{
  "experts_per_token": 1,
  "d_shared_expert": 0,
  "router_score": "sigmoid",
  "routed_scale": 1.0,
  "balance_bias": true,
  "scale_expert_input": true,
  "norm": "rmsnorm",
  "norm_eps": 1e-05,
  "beta1": 0.95,
  "grad_clip": 2.0,
  "seq_len": 512,
  "steps": 6920
}
Below are experts of layer 2 (counted from 0) of a mixture-of-experts language model. Rows are named gate (a neuron's input weights, with its number), up (a neuron's input weights, with its number) and show model dimensions 0-127. Each number is 50 + 15 x the weight over its row's rms, rounded and kept within 0 to 99.
Before each expert's rows: "mostly gets" lists some tokens that are sent to it at least half of the time. This comes from a sample of Wikipedia text that the model never trained on.

# expert 0
mostly gets: " She", " Sch", " she", "He", " Mal", " There"
gate7:64 68 83 34 46 55 36 48 68 41 68 33 58 25 71 48 59 49 53 63 25 54 69 61 73 32 35 50 43 48 37 43 54 69 33 42 58 49 40 54 33 78 68 40 46 60 47 86 33 29 62 39 54 55 46 32 48 65 21 50 48 56 53 59 35 45 33 40 30 31 47 64 47 55 23 61 38 26 41 36 76 36 58 13 45 52 68 19 49 35 30 44 50 51 47 33 38 25 34 77 50 66 38 36 53 35 37 50 09 60 47 73 48 62 45 35 48 35 22 46 42 52 46 42 48 31 43 31
up7:27 52 37 54 49 59 37 42 25 57 49 71 60 66 19 45 30 43 35 30 90 52 27 52 33 63 63 71 63 64 69 59 45 46 39 36 47 48 68 45 73 30 24 59 42 47 48 19 61 76 65 82 44 61 59 57 54 35 54 34 46 58 48 44 58 41 53 65 72 62 72 50 61 49 78 37 52 56 72 50 38 62 45 67 57 69 54 83 53 79 73 58 65 69 68 45 53 65 57 41 53 48 62 64 54 51 65 41 62 40 67 38 62 39 38 59 54 69 80 43 63 57 73 53 43 60 80 81
gate8:15 62 30 30 38 61 44 45 46 72 70 39 21 49 42 52 41 37 46 57 53 65 56 53 41 67 17 70 65 41 58 39 73 42 62 39 29 53 42 64 31 73 33 62 62 16 46 43 55 71 48 59 35 50 72 66 72 35 27 65 42 45 49 47 66 75 19 28 51 53 73 36 52 36 45 35 76 60 48 65 32 44 54 40 52 71 47 53 16 43 64 54 48 45 49 65 45 45 65 56 28 25 38 44 43 58 57 32 29 68 49 58 61 26 39 73 60 46 61 60 61 54 65 58 74 83 35 37
up8:49 32 34 64 35 45 55 53 63 74 50 30 51 29 53 61 65 48 58 45 24 71 56 42 50 26 31 52 52 53 70 42 52 50 48 41 46 42 56 58 17 65 26 54 70 49 29 31 53 58 61 47 52 33 56 86 79 63 32 82 34 19 40 66 55 50 60 24 55 65 85 25 69 55 39 48 44 33 33 46 36 17 72 41 45 60 52 40 38 37 53 56 55 56 55 58 55 52 42 86 49 67 58 62 31 49 75 43 82 64 67 71 73 62 39 45 68 54 39 39 52 61 57 62 65 31 52 60

# expert 10
mostly gets: " was", " is", " are", " be", " were", " been"
gate5:41 58 57 41 47 63 72 41 74 57 48 38 17 56 28 37 60 63 60 64 41 71 64 48 45 27 69 55 41 58 75 31 36 24 96 49 60 49 54 70 45 44 57 22 56 54 49 55 59 50 28 48 45 41 37 71 33 43 17 30 81 48 39 60 19 11 33 57 48 74 42 41 61 52 52 27 50 43 75 46 59 42 63 44 44 50 75 63 57 59 63 40 54 37 72 43 27 59 33 61 64 44 30 38 46 54 50 37 56 53 43 25 38 62 35 68 39 50 64 42 43 52 67 41 81 36 70 60
up5:73 46 37 51 29 44 49 43 40 43 51 62 70 58 58 38 29 46 60 37 57 36 43 66 29 64 57 54 49 38 27 53 61 74 14 51 43 65 36 56 44 51 31 66 31 49 61 44 35 49 77 50 52 49 75 28 62 53 66 53 39 35 72 26 88 95 73 34 45 52 53 77 40 50 43 74 44 47 11 49 33 59 44 49 49 66 18 42 54 57 25 58 47 55 33 54 65 34 69 26 38 49 63 36 51 54 54 64 57 59 79 80 49 42 50 65 50 40 61 66 47 39 25 51 48 57 36 29
gate6:24 69 49 74 50 53 63 36 61 25 58 25 54 40 43 48 36 24 36 83 67 17 60 56 47 53 44 50 58 40 64 41 35 46 48 16 56 59 40 55 49 29 38 37 54 31 69 61 77 29 39 57 63 73 64 33 56 43 60 61 56 50 33 37 40 48 42 56 53 56 52 56 70 38 26 55 72 52 49 39 41 40 56 46 37 42 36 57 42 40 98 49 37 27 76 80 83 51 72 56 52 26 28 46 59 36 40 38 39 36 32 50 58 42 68 42 66 74 67 63 45 68 43 45 56 26 37 54
up6:24 92 59 73 30 32 47 31 74 57 80 62 66 52 51 53 45 47 23 48 54 54 57 52 51 42 57 37 62 39 83 51 62 54 49 33 59 62 55 42 57 39 35 34 60 34 66 42 67 41 35 74 78 48 46 39 52 53 36 35 45 60 26 36 37 46 50 58 82 55 39 38 57 63 29 45 89 54 42 36 25 32 69 46 49 54 59 72 45 44 83 54 31 24 50 70 65 51 65 58 42 13 43 32 46 52 36 37 33 54 48 39 43 29 54 34 71 54 58 63 80 58 47 37 31 43 49 38

# expert 2
mostly gets: ")", " days", " village", "]", " region", " areas"
gate3:48 56 64 53 58 60 61 49 61 38 68 64 14 21 63 60 49 39 44 70 48 28 43 61 37 23 23 78 48 77 40 49 54 64 20 57 41 22 44 40 31 43 49 61 50 35 32 38 25 59 48 33 49 53 35 43 48 55 75 46 58 62 45 47 70 23 57 25 36 16 51 53 47 38 37 61 43 53 48 68 57 42 65 51 56 66 63 51 58 58 41 35 40 56 36 40 29 60 47 51 75 42 52 45 71 72 33 70 82 37 43 42 44 44 41 40 41 39 75 52 42 58 43 46 62 56 00 76
up3:56 41 43 87 56 41 42 58 60 44 46 56 57 24 83 33 51 25 65 59 35 26 59 45 44 34 32 61 35 05 66 30 50 54 58 57 33 78 56 45 36 47 65 41 43 16 31 46 30 61 45 56 55 61 35 63 22 30 37 45 53 57 72 68 50 46 45 37 42 30 75 33 40 27 42 52 56 59 53 78 66 54 40 86 49 17 55 62 45 74 38 37 71 64 54 61 65 35 50 60 50 34 69 42 56 54 38 34 56 33 56 70 60 45 50 72 54 40 53 25 60 50 45 26 56 37 58 48
gate4:67 51 35 37 55 45 50 44 59 40 21 37 69 77 73 20 51 39 47 56 46 52 26 52 65 32 45 49 66 72 43 68 60 41 72 48 60 67 48 48 38 59 76 59 36 47 45 35 65 60 58 44 57 38 36 58 30 58 63 47 74 59 38 38 39 58 37 69 41 72 28 65 29 42 48 38 42 50 15 52 65 75 38 70 43 66 58 43 37 60 60 33 64 53 62 33 37 41 37 27 45 67 28 70 52 19 62 32 86 21 20 34 39 73 58 77 58 53 61 43 55 32 76 53 44 52 51 43
up4:68 44 71 68 68 43 53 57 78 32 46 38 08 52 58 55 49 59 62 60 51 51 49 64 69 37 31 30 47 60 63 59 67 26 33 71 57 58 54 49 77 30 56 45 64 46 51 62 53 50 55 54 76 55 58 59 61 51 50 62 38 74 36 44 27 35 49 50 57 63 53 63 48 65 79 71 49 54 55 36 63 15 41 63 42 83 71 62 44 46 62 37 34 66 44 60 72 16 47 38 42 47 18 35 28 31 72 65 56 29 59 52 45 38 39 15 55 76 63 65 61 34 63 45 60 61 23 49

# expert 9
mostly gets: " a", " an", " A", " the", " l", " Dr"
gate8:67 25 51 58 74 84 26 37 54 32 53 31 60 65 32 49 33 60 34 72 53 54 62 22 65 56 79 38 45 52 48 50 64 40 38 71 67 49 68 61 61 35 60 63 62 43 53 38 79 85 68 62 43 33 51 38 72 48 50 43 56 46 48 44 66 62 18 57 45 54 69 44 46 37 60 77 43 66 49 58 36 48 72 63 23 45 27 53 75 23 58 22 64 69 51 51 36 35 33 75 39 35 72 45 64 52 58 61 49 66 63 24 51 46 55 58 52 59 45 80 53 13 48 60 52 48 45 43
up8:29 51 72 40 33 29 84 83 54 63 52 67 47 52 60 55 70 30 77 48 41 45 23 85 44 47 45 54 63 38 48 41 30 51 48 40 52 43 26 38 35 47 41 56 45 65 44 69 44 23 36 66 39 71 58 74 30 63 44 63 32 47 76 53 28 33 69 33 50 42 42 64 54 44 34 32 64 25 42 45 44 51 61 43 75 55 80 67 54 77 46 78 22 46 50 51 50 56 50 39 73 69 49 54 63 68 49 41 61 32 60 55 62 70 57 58 57 37 43 29 28 54 52 29 14 48 48 63
gate9:55 31 54 35 61 23 74 77 62 56 49 37 55 27 44 33 32 46 53 58 52 52 51 68 47 35 56 49 31 38 57 30 45 48 53 60 61 47 60 42 38 55 59 54 60 45 58 66 38 36 47 48 21 42 44 68 75 39 57 77 45 48 38 42 47 53 66 73 74 79 49 84 58 88 42 38 46 59 53 63 47 54 27 55 42 25 50 28 51 39 64 55 49 35 09 65 18 53 25 42 27 58 48 66 23 77 45 56 66 52 50 61 25 51 41 24 40 52 47 52 36 53 69 16 29 65 29 46
up9:49 43 66 62 29 36 53 47 67 41 64 67 55 62 41 41 39 49 71 60 49 55 62 48 56 47 44 41 11 31 24 06 56 68 42 56 57 34 66 26 22 59 56 50 63 17 58 52 62 36 47 61 20 53 52 63 78 66 50 68 58 52 66 36 43 57 43 76 54 65 37 67 58 65 42 45 55 62 47 46 52 62 37 55 76 32 59 55 56 52 61 43 62 50 23 51 29 31 62 30 30 46 53 86 40 67 71 66 54 39 45 53 37 66 37 45 61 34 54 44 46 66 47 30 01 75 50 47

# expert 11
mostly gets: " age", " north", " west", " south", " UTC", " Racing"
gate7:67 68 49 85 22 56 41 52 45 68 44 30 51 83 50 55 51 54 34 27 39 38 49 42 25 59 51 20 40 31 67 70 45 64 53 35 38 41 53 25 62 36 35 29 42 37 41 46 62 56 71 30 46 58 57 58 65 46 19 80 43 66 46 38 40 42 78 55 52 63 66 58 36 54 45 55 55 38 24 62 35 43 81 60 29 25 63 34 37 49 56 32 64 65 52 49 72 36 46 54 24 55 59 49 36 49 50 51 56 75 22 52 28 53 38 45 52 15 47 54 77 55 66 37 59 48 78 36
up7:45 58 38 08 81 43 61 62 55 48 50 69 29 36 64 49 49 50 48 63 58 55 60 70 62 49 49 82 51 45 35 49 70 46 44 49 50 73 53 65 52 50 51 57 61 46 39 57 49 52 23 63 59 30 54 39 37 58 77 14 55 17 74 60 77 76 51 54 76 43 64 52 76 42 69 43 37 52 50 48 48 43 19 31 89 68 48 62 60 53 40 34 40 32 51 47 49 59 48 56 66 49 22 32 58 50 46 34 60 33 78 58 56 59 87 64 52 66 67 75 60 53 48 46 54 42 21 59
gate8:52 55 64 51 79 39 35 57 46 67 42 51 60 72 51 35 39 48 29 33 11 38 50 57 73 55 69 62 46 27 24 40 28 52 62 51 53 50 37 47 39 61 42 42 30 86 62 66 33 48 64 43 57 60 46 48 65 49 77 24 45 41 82 49 33 49 48 52 66 33 66 31 49 48 53 29 66 17 49 46 47 37 44 31 44 45 70 30 45 48 39 58 52 58 33 29 61 88 49 25 64 61 51 56 62 33 51 55 19 56 65 22 56 45 32 50 38 54 39 56 85 41 47 41 28 23 30 39
up8:57 57 57 58 61 37 53 00 61 49 54 42 73 53 70 56 69 48 67 53 34 27 53 49 24 49 35 67 75 72 58 48 49 34 44 55 24 55 60 60 49 36 18 36 38 43 37 37 67 52 37 44 57 46 26 44 53 59 33 55 59 56 35 33 71 58 27 43 51 58 64 71 37 18 29 38 22 45 45 47 37 65 72 56 42 66 51 38 64 52 65 45 32 45 45 28 49 45 51 52 26 67 56 43 79 57 51 50 61 55 15 77 66 60 85 65 58 57 41 52 24 36 54 41 73 67 73 48

# expert 15
mostly gets: "ara", "io", "ai", "i", "ana", "ius"
gate2:36 57 31 50 73 56 62 58 63 52 35 45 66 65 56 36 56 18 43 64 68 52 47 47 53 35 55 53 73 68 41 63 45 27 54 61 49 09 70 80 32 44 39 54 31 29 52 64 36 41 63 72 75 41 62 29 44 58 59 50 23 58 47 65 81 58 43 34 28 47 56 49 53 17 89 63 67 48 46 66 27 43 34 33 52 54 34 41 49 57 57 54 65 79 58 43 66 56 39 45 25 46 71 59 38 41 42 42 36 65 59 31 39 50 42 48 15 74 60 36 35 30 51 62 49 25 57 41
up2:46 57 30 24 72 26 61 45 58 52 66 23 55 56 45 60 45 29 35 71 65 54 12 38 43 23 68 42 50 61 49 54 54 53 48 35 73 28 49 52 40 53 30 67 41 58 55 42 69 46 61 81 59 40 54 33 76 55 55 56 30 55 49 56 58 66 62 52 41 71 57 68 77 49 50 48 55 37 60 55 43 58 53 36 54 66 17 41 56 45 63 41 53 89 46 22 49 41 53 59 45 45 63 50 40 28 45 51 54 82 51 22 54 42 76 39 49 93 39 63 27 43 39 63 52 33 85 73
gate3:25 79 57 43 68 66 56 42 64 62 83 51 53 47 41 73 40 69 43 20 41 25 60 71 36 47 50 28 60 65 34 43 60 33 64 46 55 47 67 65 55 48 80 58 79 52 55 60 42 58 65 71 55 60 61 55 57 38 54 71 54 32 36 37 28 59 67 27 49 10 69 45 69 45 39 60 42 43 54 32 34 40 76 45 39 42 43 77 49 50 25 37 35 51 15 30 22 58 29 61 52 56 49 75 57 44 60 50 40 40 31 35 53 69 45 61 53 46 42 62 55 50 63 25 68 34 75 38
up3:72 61 45 16 25 38 41 57 32 48 13 40 54 82 40 49 29 37 48 37 61 77 48 43 88 56 43 63 59 54 72 62 42 58 52 31 63 35 45 67 18 58 74 26 63 44 47 61 40 31 47 51 45 36 60 33 41 61 38 33 23 47 61 73 60 54 41 76 55 78 37 37 34 48 33 34 54 41 54 50 57 58 50 30 57 59 46 27 59 60 52 57 60 55 53 72 58 42 78 38 44 44 39 49 33 40 35 59 46 38 96 49 59 51 55 60 50 63 13 76 53 52 42 42 44 66 59 50

# expert 5
mostly gets: ",", "),", ":", " of", ";", ");"
gate8:61 56 54 29 62 47 25 31 60 70 51 44 50 59 51 63 41 29 43 55 51 36 50 62 33 60 36 45 67 29 39 49 52 39 69 34 49 71 33 00 53 49 46 43 65 41 53 40 69 38 49 19 45 26 54 86 52 55 30 29 36 56 53 70 47 47 42 70 62 66 55 34 50 63 45 55 57 61 52 32 60 57 40 68 24 49 21 70 27 44 35 65 46 66 21 41 49 42 66 69 21 57 38 47 64 49 49 49 61 61 65 39 58 34 62 63 40 78 46 21 48 58 68 39 21 65 18 32
up8:24 42 50 43 46 82 58 63 54 43 48 47 80 39 24 31 31 61 57 49 55 62 55 50 80 35 40 35 51 84 66 50 66 53 57 20 59 47 78 66 69 33 40 45 44 60 19 56 19 31 56 78 48 48 69 29 66 53 26 48 61 63 41 49 60 48 41 37 23 38 47 54 66 61 70 44 32 43 51 53 56 62 63 63 53 39 62 57 77 56 66 67 50 37 80 34 66 54 72 22 57 46 37 55 29 39 66 40 44 49 41 56 33 72 66 53 51 43 61 71 69 33 78 66 58 48 70 49
gate9:26 41 67 61 46 60 36 71 38 68 33 64 64 37 41 63 46 60 59 32 29 54 42 36 50 63 56 50 40 67 60 43 61 51 42 53 49 67 45 60 71 70 54 68 71 30 59 59 80 59 49 42 44 81 65 40 78 63 73 57 75 49 37 76 45 66 40 68 59 39 47 58 37 97 48 39 83 33 59 44 64 35 29 35 62 67 63 53 65 51 66 58 79 28 70 40 58 43 34 65 59 83 53 62 38 58 52 45 45 32 46 35 79 36 62 40 55 68 37 37 51 45 66 24 59 62 46 69
up9:63 28 43 29 60 65 64 47 68 37 40 41 35 31 45 32 45 42 52 63 64 51 64 53 51 50 43 71 38 25 45 54 34 37 49 62 50 42 60 59 69 54 43 53 53 41 52 46 37 32 26 79 57 36 40 53 25 38 33 20 61 50 48 56 46 38 58 63 53 61 44 69 76 26 69 58 51 90 39 44 60 54 56 85 36 11 39 51 46 42 55 27 27 55 36 37 71 80 64 34 69 36 38 46 54 52 27 57 47 82 60 61 34 45 77 58 27 59 54 47 63 63 47 76 56 33 63 18

# expert 13
mostly gets: ".", " but", ").", ".\"", "\".", " However"
gate5:40 69 18 26 52 51 51 22 31 61 64 60 49 37 48 45 43 52 47 56 60 16 90 74 29 55 36 31 59 66 73 40 49 50 27 56 27 48 40 66 73 60 40 40 61 27 57 67 57 53 61 73 34 57 23 33 65 59 56 75 35 48 52 70 10 25 43 64 42 74 43 53 34 59 40 46 50 38 56 59 38 34 30 53 64 60 52 27 35 61 31 51 64 44 44 46 40 45 50 68 42 58 60 50 50 60 42 65 28 75 22 63 48 44 36 56 68 53 21 57 55 44 67 42 24 60 60 39
up5:58 45 56 63 67 45 37 62 63 52 61 15 55 78 48 62 49 44 34 52 48 62 09 53 58 59 44 71 18 41 61 46 36 43 69 51 80 51 48 44 33 40 34 47 43 64 43 34 44 59 40 31 54 34 56 61 26 34 60 32 66 76 49 31 69 78 65 64 51 28 56 57 70 51 57 26 53 61 57 34 78 49 77 32 48 19 57 68 70 52 61 36 45 60 58 47 32 53 45 46 45 30 49 45 52 32 70 42 68 44 77 49 39 85 60 41 20 27 66 62 41 76 52 54 70 65 47 52
gate6:53 24 69 43 54 65 42 66 59 23 48 28 42 29 32 49 54 40 65 75 32 67 35 72 47 71 35 60 38 68 50 56 37 48 42 63 28 44 40 57 60 54 63 58 76 52 27 40 71 43 44 51 42 65 44 51 44 57 35 54 54 46 36 80 54 58 55 37 60 34 44 71 49 38 75 70 54 59 42 34 62 62 56 52 59 67 73 69 62 23 39 51 08 50 44 32 48 57 39 46 43 53 49 16 18 23 57 38 25 55 50 44 28 32 23 18 57 19 67 77 43 47 58 58 51 52 57 60
up6:35 50 31 57 76 47 47 42 45 28 29 39 40 17 53 59 86 55 44 72 68 60 47 55 49 52 60 63 50 49 26 69 54 63 39 54 33 29 49 42 36 69 43 66 39 43 43 55 83 47 48 73 57 65 72 38 45 75 53 72 77 26 09 46 53 49 69 44 44 43 41 55 76 42 64 76 48 53 50 41 47 65 69 51 35 57 48 37 50 69 76 43 59 30 43 77 32 51 44 64 41 52 43 25 29 44 65 46 38 49 42 14 59 44 59 42 53 25 68 51 47 15 51 39 74 64 58 50

# expert 3
mostly gets: " David", " London", " 2007", " 2003", " John", " 2006"
gate4:59 49 59 34 46 49 37 99 35 55 38 70 34 31 60 69 26 47 52 67 22 72 58 31 47 45 52 78 63 44 33 35 39 34 56 67 48 40 59 52 31 70 45 64 38 49 39 53 38 53 45 58 42 49 41 63 59 31 35 39 49 56 61 49 64 33 40 13 60 44 37 36 41 58 62 48 44 54 43 81 26 79 56 42 23 38 40 48 60 68 27 60 37 62 32 40 61 81 44 39 32 53 44 61 63 61 55 53 62 21 57 49 75 51 59 73 48 62 19 47 65 35 67 33 36 55 50 14
up4:29 55 37 56 51 49 54 26 62 58 50 65 45 24 53 44 59 21 42 40 45 86 38 41 62 50 28 21 31 50 71 31 53 51 75 57 77 46 21 62 83 75 58 46 58 60 53 41 46 46 46 52 45 62 54 67 50 41 43 72 58 21 38 41 29 46 46 80 54 69 33 53 59 55 33 70 46 42 48 50 24 25 58 45 53 36 31 61 25 70 59 52 73 26 67 38 18 43 45 43 60 49 30 77 42 64 20 55 59 73 39 68 58 32 48 54 54 46 53 63 49 47 35 59 55 78 41 56
gate5:64 42 15 66 34 48 38 29 50 41 62 27 38 39 40 50 82 71 58 59 48 55 29 36 57 62 49 67 03 54 44 53 49 42 54 81 48 29 71 59 48 57 72 29 52 72 94 49 62 48 70 52 37 30 56 71 24 22 54 50 40 28 50 39 54 45 09 46 33 60 46 50 30 47 62 57 43 55 52 50 56 59 63 40 37 55 43 58 33 67 48 43 62 46 52 72 36 50 39 40 44 30 34 59 43 70 26 35 66 62 55 63 27 32 41 45 45 46 49 40 24 75 34 58 38 44 49 62
up5:58 42 43 49 45 57 38 39 60 35 73 40 50 57 49 47 53 53 28 33 69 53 29 20 56 47 66 42 25 47 51 47 36 63 55 65 41 32 61 67 70 70 15 67 50 90 66 61 36 48 48 40 50 54 68 53 51 29 79 51 67 52 57 31 56 47 22 25 36 54 68 16 25 60 49 72 55 34 50 07 29 58 52 56 56 48 60 70 42 57 43 57 72 57 52 57 32 63 56 45 62 47 36 80 60 69 26 43 54 41 62 23 42 31 44 37 46 46 38 32 36 75 34 35 52 43 77 50

# expert 4
mostly gets: "See", " rest", " ft", " can", "aff", " sn"
gate6:56 57 51 53 52 39 83 63 53 39 65 52 80 49 42 54 52 83 47 53 45 35 71 60 63 52 75 67 67 42 51 51 37 38 65 35 70 70 28 54 29 45 50 57 46 43 54 90 54 43 41 49 53 59 36 40 27 31 36 36 37 80 60 86 56 30 42 37 60 47 80 73 60 19 31 50 63 64 41 37 62 24 34 50 71 46 41 62 51 56 51 66 64 39 61 49 71 72 60 65 59 51 49 57 41 80 79 64 26 64 55 81 62 60 46 52 56 26 42 49 42 62 62 66 46 73 55 65
up6:50 42 69 54 39 46 48 31 31 58 14 56 46 50 51 59 45 42 52 51 60 44 28 49 61 40 25 38 53 72 71 66 77 70 53 41 34 51 69 44 61 56 45 68 36 47 56 14 54 52 38 56 50 50 67 46 81 42 62 75 63 58 77 09 57 70 85 55 45 53 20 22 48 76 65 39 20 41 43 83 50 71 63 41 35 37 53 54 43 42 54 45 46 59 28 51 20 46 31 50 59 47 55 29 68 32 69 49 69 64 50 29 44 53 40 65 47 42 31 70 54 51 52 44 42 35 44 28
gate7:48 33 00 81 56 59 49 58 56 58 40 24 22 51 66 52 52 37 50 34 47 42 61 11 60 57 37 56 63 70 30 64 69 62 44 64 49 43 55 63 66 55 67 67 61 57 56 24 48 38 57 60 56 54 69 64 36 45 35 58 46 21 50 54 46 55 55 25 32 82 05 57 61 57 61 55 48 54 68 49 41 65 49 65 56 76 61 48 27 60 28 60 59 74 61 45 62 73 53 53 30 51 61 67 58 37 39 55 34 36 31 44 44 68 37 49 67 40 41 31 46 54 44 64 58 52 85 70
up7:28 54 78 52 43 12 33 33 37 49 49 71 64 62 55 42 24 61 40 73 65 62 61 62 46 49 65 50 30 66 84 41 36 51 80 39 43 59 78 55 35 45 69 39 30 34 59 65 55 40 48 52 50 60 35 56 63 31 66 49 65 67 58 64 68 40 50 68 51 15 70 50 36 62 31 19 44 54 68 57 83 29 37 59 41 49 39 63 61 51 66 51 41 29 62 60 39 14 52 61 64 34 44 32 34 52 58 53 56 46 55 34 61 71 31 36 45 53 84 63 54 61 55 55 54 47 29 33